{
  "d_expert": 224,
  "moe_layers": [1, 2, 3, 4, 5, 6, 7, 8, 9],
  "routed_scale": 1.0,
  "qk_norm": false,
  "init_std_qkv": 0.0227,
  "lr_mult_down": 1.5,
  "doc_mask": false
}
Below are experts of layer 7 (counted from 0) of a mixture-of-experts language model. Rows are named router (the router's row for the expert), gate (a neuron's input weights, with its number), up (a neuron's input weights, with its number), down (a neuron's output weights, with its number) and show model dimensions 256-287. Each number is 500 + 50 x the weight over its row's rms, rounded and kept within 0 to 999. Numbers have three digits each.
After each expert's rows: "comes before" lists some tokens at least twice as common just after its tokens as in all text. This comes from a sample of Wikipedia text that the model never trained on. Tokens count by the router's weight.

# expert 14
router:511513411380516487443496538455444440490461533486500525446416593627595524444506501605606605491561
gate0:533445590457445524387439511570458446538473551559472447518543542454452517430505457569450556578533
up0:502381555518512560531478481448471461404419515404497545468535543426485479499596454399416475533556
down0:480594451558475549527408475608555534469448534500528569425439484462514493549481501463524504539544
gate1:495448462451488520478521431476519504455511482540482464458446476430456629502577478587483446536562
up1:557512401530571494362452533411513475496442489464423468556464524466542472484557414629601508582595
down1:457593408488493519356511438502467523543515387472523475519513519513429472480527482524421590433478
gate2:522515530509465507471394469543534513452446528528484517474484558514544388555491400451377466511568
up2:474462488512562450545464527506478508531448490536488444520537435402384436482564533537537462571545
down2:432524535463465550560475495502415487472496601504407498542479470532511485515460568503496472487476
gate3:517569443562528563466539509511482518517400576464450581498538529535427488533455559531509496439461
up3:406507478517577547418452498558406476493464543521408496486419550505562446577453398532494413510559
down3:534493514455483480554510474566511460547490532482475460563493474397512508511513532435491524539493
gate4:485493484531536437493454442563381382523449499501504455541448489550489501408478553522571503478484
up4:387438436517508460606421445488542589395501546551496494453540499512564533514523477454506487486546
down4:565507514592432395452482503493510537588523475503521514594557568495553610558530451587524533535486
gate5:520486525472475560538473456500401591484462508530508536430556661486487474526449504476447493484481
up5:493536531586480502501422480482462442552617419537546537469580519486516542474454490536564372462485
down5:498510417399473500509513598501501573427454426565516523559425526512455489543552457524514527533487
gate6:564556526515460477493514522555462591562466536598458578531527504481520436484493455605500484512461
up6:492567543448480541526490479490513522526534520521475448473503507508416544487505565507456464459586
down6:523460546534493450544459451445484468506507483498533491485384556434500542493572537494575343581523
comes before: " ", "\n", " —", " \"", "---|---|---|---|", " Total"

# expert 4
router:459503469526566471625588442523483491516519495476547509582458561517508585446482496504515507415596
gate0:522384530592509494461527515515554477497566422519485590394433421435437505483539535532445535537532
up0:510499676533550524434445476423459518469526465402494572456514494489493475440396548489470469448491
down0:432618497573420425527546557497515523400554509489502455502469494530441510487501500522527500502424
gate1:447549469535499578503482492493481398404461519483477526407460408475474448453521485486478442460402
up1:503488470433543482438522441482511500538401477473528527548558505439534514543463555509451564451492
down1:495451537479464601481439577550514468484517543524522480450427451416539480469543427544620460492411
gate2:459562467562571476517553438521426459475462598529568453513507540584478416487523481517569420522513
up2:489538564461465498454449509430539531442495460501450502451424573501467431531515533528487519622553
down2:452396568571554488537515539363383478514420508510588434467522432495508491381511485529526462468476
gate3:511577561529484430501625472484497495490516561489470546427553497511525576481473501463504576452505
up3:539513429425440444529537464492537489563504531577424525550437478492454481373510500395514480513510
down3:501403475396514450501461474501499543421593530452468484556499559388450402468513583583533417505454
gate4:581396466594591480532402494506424461545505485479448479473447522498528479479530472460519504599490
up4:563498479451579553470422446446535480601462442533432460506510477581458540512438510553587461426500
down4:540532551528517531503564497416402459409496534581457464429578516496421548461473428572517542554534
gate5:479547467490518476552501534490474505450474486434475597439551591546412476583517536510529502427460
up5:554517425468590516540540573531475497598489444502462447474439524546581586507547437523490494557547
down5:516523572522453570443448503502544560462532539530545416447423473435492555510548438533483500478488
gate6:498550513523582505486526547583480497557499494504492458522578483502515525608540431500537477532619
up6:477500545423440504473480544586474462460483512477578534522444543464457515436540523525559479543481
down6:552507424441522583528496533426525469429523535584487457539465383475485474613476528514495523519569
comes before: "0", "1", "9", "2", "5", "8"

# expert 18
router:481532412487441529535480462534484501486512517496471597490588456420463519558495553499448338450516
gate0:504506526357416473570495529440422546461470364436535445546398423517523485482521559522462505393495
up0:406505522506515473468419481464528515532545465519446474502500513479590527491487445487509522519424
down0:535526561512545471494567481488622564520449544502461595464478482423511545554407452538478546492600
gate1:495519474520436440592513513544565486538508447553606532499546520559481512547462598495441546510472
up1:511538460581402445549490534545505593566602494456533518520478477562517447462464533551456400564519
down1:520485411510497523444434484492471445469558509529409528513508548520495503496506522463476525495537
gate2:464488586507554515543483543493579512473493399556506525591492468436432523537471472583536543501439
up2:559462568572464544553457515427467508493497491547497492515453403513528474418460512534494489535483
down2:521552505513479523547457511447498463543519433435568475560423426451458495488471553502493541559561
gate3:538558447593464469528479501531538449502402444533474619474472547554464503449467509484578477458487
up3:555484499550565532564518472473495492348491547485571568463423541542503450538481553501563452549541
down3:393552495460442428535544575509560525505440371476481474446556419499508464495525478503575527496495
gate4:513535539449446461528467497503567414415411480493573539466498505578500569519541526501558453514458
up4:537481440543504508591563430525517485504461452514571528525508470490524562492466363535490486565464
down4:521404531469476462555543562521539499494513490411579436554449477537636512435484544468517472524547
gate5:536577483429401484509474507496521552489461474433465510504471469509438477515471601457541534449540
up5:492428541511458479423469492441462570507474481489523484599539550547565451543505422437464492467548
down5:478486422554405443580409468556501529475575502445487546520515392527482490528600493583530556521543
gate6:575568471483482415496485547447477538574449467391528464492491489375500469454545569561477511523452
up6:443545518384491591463570432544536526499392467505490470546561499511472509400553459580472442520519
down6:536425483540524477489488519473475539546496465512488476439508473470404658433395505369593511449519
comes before: "1", "2", " first", " new", " same", " year"

# expert 21
router:506524455525444404557523470514473636452387439555526552517520512501523505474427463540490460541479
gate0:424492368527480496515492455498489486548563556583464500458484583450461504586494595506460468349514
up0:464589550566520497494511520473494497463462456475463523508554467466460495525480569476458473521439
down0:578468428514448530563529479622493487455466520452433475526491573545551444546560538541576529468518
gate1:510441439506433480562473505536519515545471430588490508580526509532484426516475427506506459627553
up1:442438473514509538466545540500501516477467418439475509533551452478540406546524395473446426518529
down1:467537608485478483443410468519441530439494569526494540466501462571516596476487465505531468487508
gate2:579488460458516525521538480546511445587425516501525500377359480565517562541457508533429399555502
up2:407547526476497419483558494483437501463498543419568438529515506557519476438443477470547531505441
down2:489534501495511588529574498552444427456466512576462545533559535427639498435470562544422513558563
gate3:491569545490491455527521568538499528387552456473466535552440502537429551489489488522465400591566
up3:514521506516536436453627473439522528427529449484535524454462543510507460460463507478522462465464
down3:480459462529562412462458598549556527540547449527536565484464520615485561433459458498432584540502
gate4:564609460531535556385572491524464542498396467464486506420447452514585578644548457503561507536439
up4:558559550468505632530487572551567555561421577534539499539442444548492433477510481520397464546605
down4:466495471482463464498441529493514484522501449475450606491498481570573519584540439521457420518575
gate5:408421431511473554472451465425523620560419502592505499398528558508559503528562471571416494521502
up5:527537524510451482435545612530424482581472568480453482474534543499465492482450416469560545519412
down5:565613504543536507430502448480504493526450516487490470517502489465456573492475469497499494567585
gate6:497514552452518446574499536513455498533565410431498486476484449479524556558456499498448501527445
up6:551477542518538573509437400495544515550462532553495523485391440483462493455442405617505493509497
down6:457583455555507494422511499453532470405503493497470529489481429512517571534543508539484525464456
comes before: "1", " |", "2", "3", "0", "4"

# expert 5
router:474551536544523390527586490452568467519498504547467400376492520548538401416413477459488330462590
gate0:468535512568514433498530476538489479521482458491441483497588534501486426494482487503527537538424
up0:478508500444610564518539546503483522580518555539484562510494464492466563514445463537540631540527
down0:551399582499415508540501542536547578395434538541512521433521513522596525486492453457533552496576
gate1:569475455431528459532626551422592415533412485497519409593528495471468489566495572487536444543460
up1:460513507412366492452533484464525491513585522553422409408508546566491559474526461494460464469570
down1:497505502556543562433415519445504537493601468478392432548503414361494488527540550409435492461523
gate2:576551501463561471569463496571601455405610528504591547506616455501539501516450509445394437483487
up2:528399517392553423483533630473596456395497446459549459621484483496444511402552486502485490474466
down2:514445541495485448484499483501443568502505481520491587506526460556514499429449476413450461407434
gate3:501512578480508510589501545525511600422471529431530484518470485542543507490489516532532399572414
up3:448563599529460467517494442460466479593559534541443513590466511475521486417546474536479575523465
down3:538467538527537567524451531564484446441551467484483457565405488461489614466437449480504432533596
gate4:472572561460474498501478491436567551518506331498448513538477541438591498487569529504405477498571
up4:574454410500499502554521559519496446400574519457481502461542504619499523521436570466548425580506
down4:482542546509528512520483489488540548593486488470424493542559537453451540499533491446509437506479
gate5:410523485495494471470473468379463441528428517507437513581505450520462387505518505424542545523534
up5:475517519497494512493499503466523520489594457474626543497510506531495460485544561569484515516504
down5:495421469525541442443493510585520406537476531501418529551512465526521504491537518499464492558526
gate6:405522459464519578464556522492499482549567490589506524472595515576479443493481474548415518546479
up6:471495432520498523454494473425475481564527500579581484473435463541475494517521430499493494461410
down6:581553550531512443447455550559440554494499649492518483472543580446494468529525528457484443447548
comes before: "\n", "-", "|", "==", "===", "The"

# expert 22
router:452444466509514438598492448456505486531500452559558474540554526607433519486513452436405382386531
gate0:474490519430459453456485443422502532525459520500469456538569470488536475446537447547486504494424
up0:496496380478531469547556518522530460509466468456476527462463424613472557583487601524480498549509
down0:486497503570461506404500511537518498600590407411499459539487430554475395487511456457429525528587
gate1:535502417511515374602539504458511609492476519509435494536525497519563492495405533459441467575552
up1:563528466423486463508485474526526566445478579477502456462559503469534486496448488480433480433404
down1:536367642481512567494526484471445441496447507536501419463493549530448514561500423546517504540471
gate2:452516481504437580532471555456543445475610507441501525541536442551500563471480465420530543463526
up2:480497424499582535539471513557506496600487498553483600513490529487563537514448429534508552492450
down2:463437499513489473504430487478540533402545500439533448591609488623560423498517454536382479446478
gate3:522478504478467483439531450607527514555454458522508522549490482546631517470446476483429420511519
up3:537525491438449600462498590472492387430469384580624534570495492518524452530503549498498466545481
down3:475518469424523555443564387535448415450511423455540498490461498430425456610449537395468429404511
gate4:474412540429551471409475478486538494399453525481590416484486619499504458517510547456442493537560
up4:503479478534521496440549532556521539484480512561485553530543399442539422478526567416476517509518
down4:478440490484565466447553512498486449648545549520466442537490509439538564503537485456497500414526
gate5:521565530454497466594553488581541448370400453519543458456588526493530484430555578501479570554416
up5:509531420563489468449500495442591474516503535521508459458488362497544425395456400469490460433460
down5:441416612497465595487425507558534416510491517491479512446496439461493456469410550531507444421484
gate6:540405522431443448419449424506501547494490613479505462548599430509466494431500582394441529462483
up6:578410543472521554508514524451527491557566533611525439600415409466432507437544533540571362519436
down6:498522483454508438442548514468396445463463485471495571555549559589393484380381477496552470492503
comes before: "9", "0", "\n", " The", "1", "8"

# expert 8
router:511521473520521470403515480472482415503531514468550537538495460526552500433573545462422490530484
gate0:514457452487487532424523563459431461520444471504483416483575502496560540516559557503435480491458
up0:508507521519511479481470465412509435489504548418414508478536496572412574476484547523471445441632
down0:587478485472402462577370495422574486581473481495501478572532476395469472460462456606582512560479
gate1:500570570545425530479494511584382570573455479514484438552484506580446480471520553522524489568514
up1:560492495586546509526510507517511470467514425485558449491468487472404497523551461521516523432585
down1:480407494568515467517434464490471519541529521536490469438580539551514538541463532522515586460496
gate2:506457471575583509457473446537485502532510440524541484461584534377440490438534545469470567557434
up2:442476464404512468464479495555558506485519566585508610577525485498411410453425481459560461408578
down2:500555510451493442427382550516452458509522408503468380519527526472488430517573413447492519472412
gate3:529502442449448482473484457548568498450521531471515393446588479572510555349516484556520510465507
up3:463508409544568619534506586481504524505568485412556565470467433440569498541539470478500462558492
down3:571476461506531537520560525416513466464395542465526566501419523483568541550459517462529527514503
gate4:498499559562459560586510500550544582460451577478453441512507516516536502556532490442558453497437
up4:448453546456430531480536473444416530368524447469482474488538530539434442486547472430410434518498
down4:471527459481424518597522446445528453469538504451455527537480494533513575465449599573553549485558
gate5:492619496540443495498460536483575475543498518452594580537534446532485499462434494537505459445523
up5:490394445531425490578571512506492513454414571526465480541448614457557487593485563456427436322505
down5:547488446527467531527457561486535578447495407551442473531511659451566499426528543405488540522527
gate6:549535467508426552462460546569552543526518570582564458459539478379581629540588507534474493531539
up6:389467557442466507463486541529568612574476559560488556441539431540529534509466601526471598585505
down6:502577593434557478505498533409478517540593548435466478486562485555465460579527586435527563439501
comes before: " the", " a", " he", " and", " it", " \""

# expert 12
router:462459597509473559475424508438551450495491477486532464455571541618516492442456449494460477536527
gate0:473476455469554576508526474458513508461459533462603561485458486474460585487588589538540510463505
up0:507579463498436512576497390494449561540516596535501371538582421486487472439501480483489468475492
down0:419571500501360501535509514561566526491454542499519572471513497529592580623523520458472542432530
gate1:490552592539562421471505487422597470566516501473510466487469463494632503500455546473515541542508
up1:465488494561558591472543543501529498426485578604500427479394526511519392451502533486653519448513
down1:549450461489523561533514543495522447501539412533600532516514508559488515609506541554575544518599
gate2:573466536541505553474524505448448436545528450488539561488460484533503396467480597444487466538406
up2:478508490508576493382451429516473448633528496497509448484503507455457418361509560435513494474457
down2:501481479569522456428490593543556537550430436430525541564544501395463438483522503499459587423565
gate3:488466524539579493579484528429540489433430496524538504463594536538481514470480439593512528525456
up3:481529539448473519527517515502560538469469539525489560453591517401494539490551474600518519452468
down3:547491458555494413432587447473575577567356511494514492483517495575559469544409465498479349529471
gate4:485488542451501448524517381564501533467346507531491525462543572573582593469587484423531510496617
up4:496529417584465458551541519503489564452542456481430521450452513458403390544455541523522462437484
down4:621521495502560512515484540470501542526545534552458580499502562459399512505507430555469525606527
gate5:460489436603501503540503539441481511414618504557494448504589606490434541488489533472475490474511
up5:533620486479475533476501581544505495463492523534525527486492436499580558523432467489501519515477
down5:472470429503526519424565514527505447530578582426504506563490440555522531489555484459513509636531
gate6:502504641510498519469446511518583487493433565481543494519452494579513564555486497514455516543465
up6:512470585498583481517490478447403471520499489519465522465484517517557505366486441538463533514521
down6:551469522541393428454435431587552529518427495467534388531501509509436507573485540540485517557508
comes before: "s", "ed", " of", " to", "ing", "ly"

# expert 23
router:501568423442503463451488428512459410504441578489443466484513531467515494428448452457452532510435
gate0:524463494490501495424538484485497437493501484467474578559567573483509450510543371490432488540532
up0:496433548531560423488402452471560493410580590463447504614531560412487477505507495461544562569480
down0:395569563498535467442528540544401504508482523426458469554441469500483462552462474540544493524565
gate1:492510445511500474548428587522537488626505469385545585454508505597482490544486510561474527509514
up1:493564478487634513526474451518564438564524520426476470558543488548541512469540512447458488552477
down1:459531553550475479492525534439500487453521494458554540461412542613439554499526493463479474495528
gate2:567514613492493497429476498473473393427504537522484480449510468435552480541543426526445598574568
up2:513452514485527504461504501520492531462526466468456575415611515530453430514518483627529420450526
down2:478465458473648565441583437483461549526437404402423543474551483479554462498504532590539464503474
gate3:528498478447555543578528493603464458447386525552560448426501451492413514494520502514536489542444
up3:491572492493444465461558525552568514539493523438542492473641535524574525528565506543544473573429
down3:442517500525545417603577422480535521525446523581540535466417462487438455586489497519438488415510
gate4:520477501463479545538466524515553469489492527553494506505503500560455520522468549490596508460439
up4:533500421459491492430502513535545489497520378530562553526415442452523514510506506462563465532452
down4:481490352521466585462435441461540461606537517568471487467467511416476493475488439579563443447534
gate5:568515450420525526454492522483491528466459458499431464644606459487499541518480417575450498464481
up5:483397478515543542510456469472462483527427402542533483467518467529506576491451491525461436594432
down5:563458534527461555510531459499566421509525527634552493495574550482530488436505501470492478472512
gate6:479512568614500511531479409491488528512514536465582423501445589586505588587566479381415504473427
up6:584461484488558414477474595384484475589373486486512578490559508440529544587510536543594558495460
down6:558471528486431471460530522462426436504568433453366514506480446373493511454529509449537529525470
comes before: " the", " a", " his", " an", " their", " its"

# expert 17
router:461493475512479629433478589515484477411484528589444576470483397502528465375463515549567498517452
gate0:567576544499529606513576540605504492506543447563516540445509450430581457494490535448572396413535
up0:530457553413433463596548570526471481483523496500480501497530407526469517469479618407463497530382
down0:538537528486587528573593543488519484568512530463494475566523475457510534464588430456452358623472
gate1:513461578574558564523499512481444453546529384472516617491467481524428500544449482515509474549554
up1:445523585484523421488457417552506445444465478622450461507503498616573482527519438514484480492483
down1:467484515531500508467535445445539574523444520407475472465493508461466504542508541477455496421504
gate2:499449514453560482399583497509559526430543479551453590547470557516429485452499558472496455513541
up2:498490461461454526515565463484463457505546486491393512455529508490556589493507446485543347560530
down2:613434541551523478527638440455469503504488488476472410449408515464433503443490525546405569549526
gate3:454514505461437458521453369555547392464567547448516523645481521471505486549472566576606494574484
up3:398481577461521412488518533461534440431523527547530586581485556446555589436512487424564547504489
down3:484524511513450510520510447538477481507571526569436452426522496499622513597457485523554502420483
gate4:522451523390586450523421488481479507475455388563492464547441511512455464478494509510504567433506
up4:514423462516563544466537453590539502435561585503522528520527554430548587435509535440515533520533
down4:498491509520551469531472435441547615526499498477477501509531460464581526570451447540406407462594
gate5:526434446468580528569549496475491483569509539403485520459483458421491419580522587573459520555514
up5:503483466495503437539497565586523499423331472512547435465474584458507575501515509479514486474498
down5:530550517448481501561485477471458429379496472485458571478435470478457461456496464410511528392531
gate6:490567520498454526483415554513522457549574506543520417480475439498518538522520544532539508516553
up6:424411491569492408445488612519568555546454447545582491457467407509498498468545424585550572470528
down6:564471501533528469482497457469396564428508579516547549496478484516581475495543411440459549490493
comes before: " |", ",", "0", ")", ".", "–"

# expert 10
router:483551601552531537446415507490554537457540522471557502549489565544516560573466484520585464503476
gate0:434493491465497620609554415523516444490462514370450496524454558516505513342478551493558486481504
up0:482530571599515458495416467531454527505575542552531589510627407549522605496384479457530612567438
down0:565479544562510475489454534532570458460469496491465467500624451468577521504585444591422498521545
gate1:552451506490521462563567585503563530576479471479489487556486492552417357446453548520490484536484
up1:580472580512483512545525541494431498529395435509517462462564467489484485560547519521589344539519
down1:431387466430684518478457509556417526574495472573517532442555490494447479515554517471487540525444
gate2:441498561554523503427461464540481548448445600488551459549477433525548518457533471537541582510585
up2:451470527552480529455545520531481508408491453515365555531500484483536458434514501499498522565584
down2:403560524513446556472506567469451513562506506571574458488408501492414580509481471548514492521600
gate3:428434591509504537476486500578477490529560462505558506540541450472444620444477372435523439451491
up3:574511517549584580446596532446449449454523474528474484470505484521498466531480580485517555495528
down3:503502533425449486543498488498493496475527508464422541488469527581538491553499580509522515576541
gate4:521489415546408457495557490478567423445451486602469530496567445564595549553522529489512453518563
up4:483592489536550534523461478519557478489554504476478529479619526496431542532479582572443495578494
down4:521465466547371548535507559519515479518423494476572562496511518503518425457458523558574491518546
gate5:508470430493484520513447439499552504540552446551642458439539456495471507519544512536574435448526
up5:510404454490555523539487558535508500492506527513533521548419568518443499536549447588449498521433
down5:535575504567456444442490536450582493432440469479573427527487508522435499521537405524531501523481
gate6:458494577470502451504436536407604524488528522545512525462506471470510496567419453439485444526418
up6:554477514460510566432543592401543511536459493509471484516497440484470503480457542541459537344500
down6:476460433520475498531453419540516483515489576450430510450490422413385452528447519518518413513502
comes before: ",", " (", "'", "\"", " and", " of"

# expert 1
router:438475566519401542446426445530602589448487446526542476476463509438530516562464485531597415464486
gate0:555528531522520505557476511609490528471475509478523603480489545554523496480562424532480545590515
up0:585549517508430442490528527512531455513470469496585610525458526584583504437477443488479395448481
down0:472425520390492530410497486503526501530510491549468545489422519609444500528471517441508511443370
gate1:433512432471492447473568422684514435429431501553440450400476490496513500541486456465552442523426
up1:541465586566453497487479445472491503678532564414517407350517568456537481569535490466545439477519
down1:531509583551551549560494548475577508493474561527425539443438461494538604486526513534588471482472
gate2:507518491472522473498409538453515570463481464562522443530490419511527418477497445447567455497517
up2:534582497597519510477615517507468516410456559479499518533501487441557561522527472458435507506518
down2:470584508534468475493486466453423450556543496503476533592498491461467503380492556589447381434494
gate3:558464490513467534499520488548564523417494368552500543435412526557634480532515422420509546431612
up3:565437540503475465556536547551545546539563477452602524475504562580517507582404595608593519579524
down3:430474499519530546532543485523455519509485465428426522450551502509460461482515425412508498438454
gate4:473514473500450523517464527530533635510551511507468586508466538553410509514560471577488506402498
up4:507514489490520491559546526494465478454495517490537427431556512576457483411467562571478494476510
down4:467495399489426502502435470536461472570563504400540524545546465491580527524502544429473458482410
gate5:521510522505528491536486587501511440495518453470504436503580554498431579516452506546537504583486
up5:452480514515576537565523423490500549486452473516483583451434504461638467520509538509457509437462
down5:571510588474565558493551511576569544460512472488550505554578483446550507495488501517517467529472
gate6:460474605573543440476485497482512476459438557506453533475611450526464535549488525478510419617374
up6:585560574447450468487424481510566594540524459539508469485464528571552442517491451509469522542532
down6:691453557456467495521581494487576505517531532471476459467502578489472578500495503561518511524541
comes before: "s", " of", ",", ".", " and", " in"

# expert 7
router:477584557518481577434508512475597510549495500451468545549480542579476525517525542535440562474535
gate0:526524414519524524490533557466480545539436482474440531393487523552632479507491573520481549533385
up0:565505467570467525487501453494516500472508583538437569536467452511465565410604478474488491488490
down0:502545604454467485468537496515465513394543489420593509491525468522441539425482527453446499575458
gate1:498539492462455533513439540533509418551488543452556479485536435421560602501530479414495603424577
up1:487450508509530448580495545560507496511500506567568470483444585463499470455523521447469510506563
down1:516493499493477518480519499540506558417514575473579506474511547504518489483478457575447467469391
gate2:577545524503501588525478521486513530467450526587457578465389541479433523504549495516540513522424
up2:566539577539577522350606472536499481474474483469540506554569479435454580486546563501544559518480
down2:503555472537498530460486479582514490459507492471486406572481583537362606494492417467470388492500
gate3:426474464560525509531456539553546469532504464573458530498542460519445526532459496591499464537516
up3:559591517399432536596511560509522520506530514528516476468478520466536464423528533459440536496534
down3:480514486539492475519487510567523446543412513362479477530457485565492415455498455545585485475459
gate4:442558384520536514476563514496496509501529423498554527491525535500471539512447565505529465466545
up4:531485457499537509565511449496453454490493389501436495457555504481469465409485546559404528511473
down4:470518554486537488533489512508444465558528473637500524463588439518411532429427444462468439489449
gate5:476449489551427550413532604551473367514500478547494434479580479559482460483390533585458517432542
up5:505489532410474574574573509540479474578458549482558542463471584530379558434484561372458572503465
down5:470525432433486433493580493469435499411521427525522540572515417487556491460459486490443431484533
gate6:465444504504397498468409406537466472463585550578510570585458471515497526520447446549506418480514
up6:609446518437451539444338508512500474510531484531452488509506502506459495469525444473518456569530
down6:499491519462558460422496425478556596515567458568531533511470551487470464436534594435481585437485
comes before: " of", " to", " in", ".", ",", " by"

# expert 3
router:545449526574493530423448563451544417513491477406503455467578545478564377442528494467593566522491
gate0:502414462397485478437474495592490428488500461584531392508501498427503406486506606492590518452524
up0:492421546437474521532486579449456608610430513565566475481475457443490585508521523533471492524507
down0:538538532436561474470534468480438540528535553543495508506488612564524453488517456563536436447465
gate1:476569542497552500456498353470492555455429492532547494526498513524516513536444509537494534454456
up1:492505453503458424493472491604527418460585551462454481528504472521502573480515520483508526565467
down1:561579560404473566547422518493563466508495532483474493446537568471595579461506580533493459476451
gate2:494523478525485437548516487427475564460575475531448498473408518545484456455518456631529414454473
up2:526525500536545421470577522538544563495437591555563469463547504431415506589534435536547544403521
down2:539399597510403434538473505427543502545435583503551561564480494528521465534515558583544505528453
gate3:447520601522464489479544489514479388528506530494439478567499469460600460507500493472524453535405
up3:540502533425571539586513532613566528396441578462423449481488439574561510469454500530377499526514
down3:539435428542462463523509485522485465398498441465418497504612415473517425492536517468538536507538
gate4:486522458482450519486399520485492492554492500475468487446486444431610436506535570466506441489505
up4:414494415468533582475524557476487480392493485528496398466485515521557460451511575477504491526465
down4:519392402448517512491544529468427462477536378499561518452451546455508434422493508525546446535553
gate5:499490426485528545544444619542436500585529474481490582470466569442410564459525535468467564563527
up5:524429504433533528401516547519652472535480432498551501463506490555363436586499560419467418539549
down5:403386399477520548484468556415529493482465344473428476495475435511508517591426536452454472559543
gate6:419484499531433576540446530447435545476555560521524526566420471483431432526404508520422517538473
up6:542441516491505571406528530511475334491480507544538554620479554490422539473462556545496530586486
down6:465568507465476441459522548383397493509444519464527511532509525536451442462469419514579452416490
comes before: " |", ";", ")", "–", ":", " ("

# expert 16
router:548502516576555432486549527457464491475576481471496471447515480498468472539502549460575477446479
gate0:450449488458466545556415492462495529433575468440440499492514538595613531504590501464420494521542
up0:432552493469571470592445513495439546566520554454504552552530494516455508518444568568540461563565
down0:515551554480572515492468590551415531406465484469513521481481589429490541502602434539502458528535
gate1:560474443542455485437571500492437526530519470591496537484455472557594518497513471479541406499522
up1:585431447566536435523456449526520456539469541659476518484514514594496472506533574465495470496557
down1:453465491435489516488414526495467433413607452523506502446484450534582412490593476472542450554444
gate2:509469543470432558458593467570420520507477445424470455447507477578598473540419502582461547512504
up2:525465496520545573520415541547494491445559552476460502421488632466446532451543587459435517438394
down2:491533524525504459466455496546461458495481497456463415554452607485432480465468573470559557529521
gate3:526473540498441511452549511373489500519488554461482463511567501422357496485510348542538494498425
up3:431548503491489596533472470517464467507518523607500628542548500484465527429524446554497504473538
down3:478552509512492439486527424579492532536456520492485476457572588578601441464479367439464513551369
gate4:573591558424497463489503529496532446524516539483478515465578524571498510462607570418541469440560
up4:448528441460560510521478422462424480460496443508463583514471576463582537607485488427521506565467
down4:535509422548507528431547570533540600502506559506495516472494440494540510581483477516568448357445
gate5:564535538439545493595487481507610466519498492544424535499444545463571463397582464539539485483546
up5:551563571447543567419434593496535443517469494496446479537582496556570535555531465443542516485474
down5:498482503471575503519583553473434559484528508464450482520486565407447452439407526489505519606469
gate6:565486532538438510448506467555536461518589496485539498531469512502545558459454407465490525507424
up6:521494445491536532470479534424498429487542487423467612519554581503563530525461567514465524568506
down6:563523499483443479468435426463490507531408458593460497576521373620469557516602433429539503519455
comes before: "s", " of", ":", " in", " for", " ("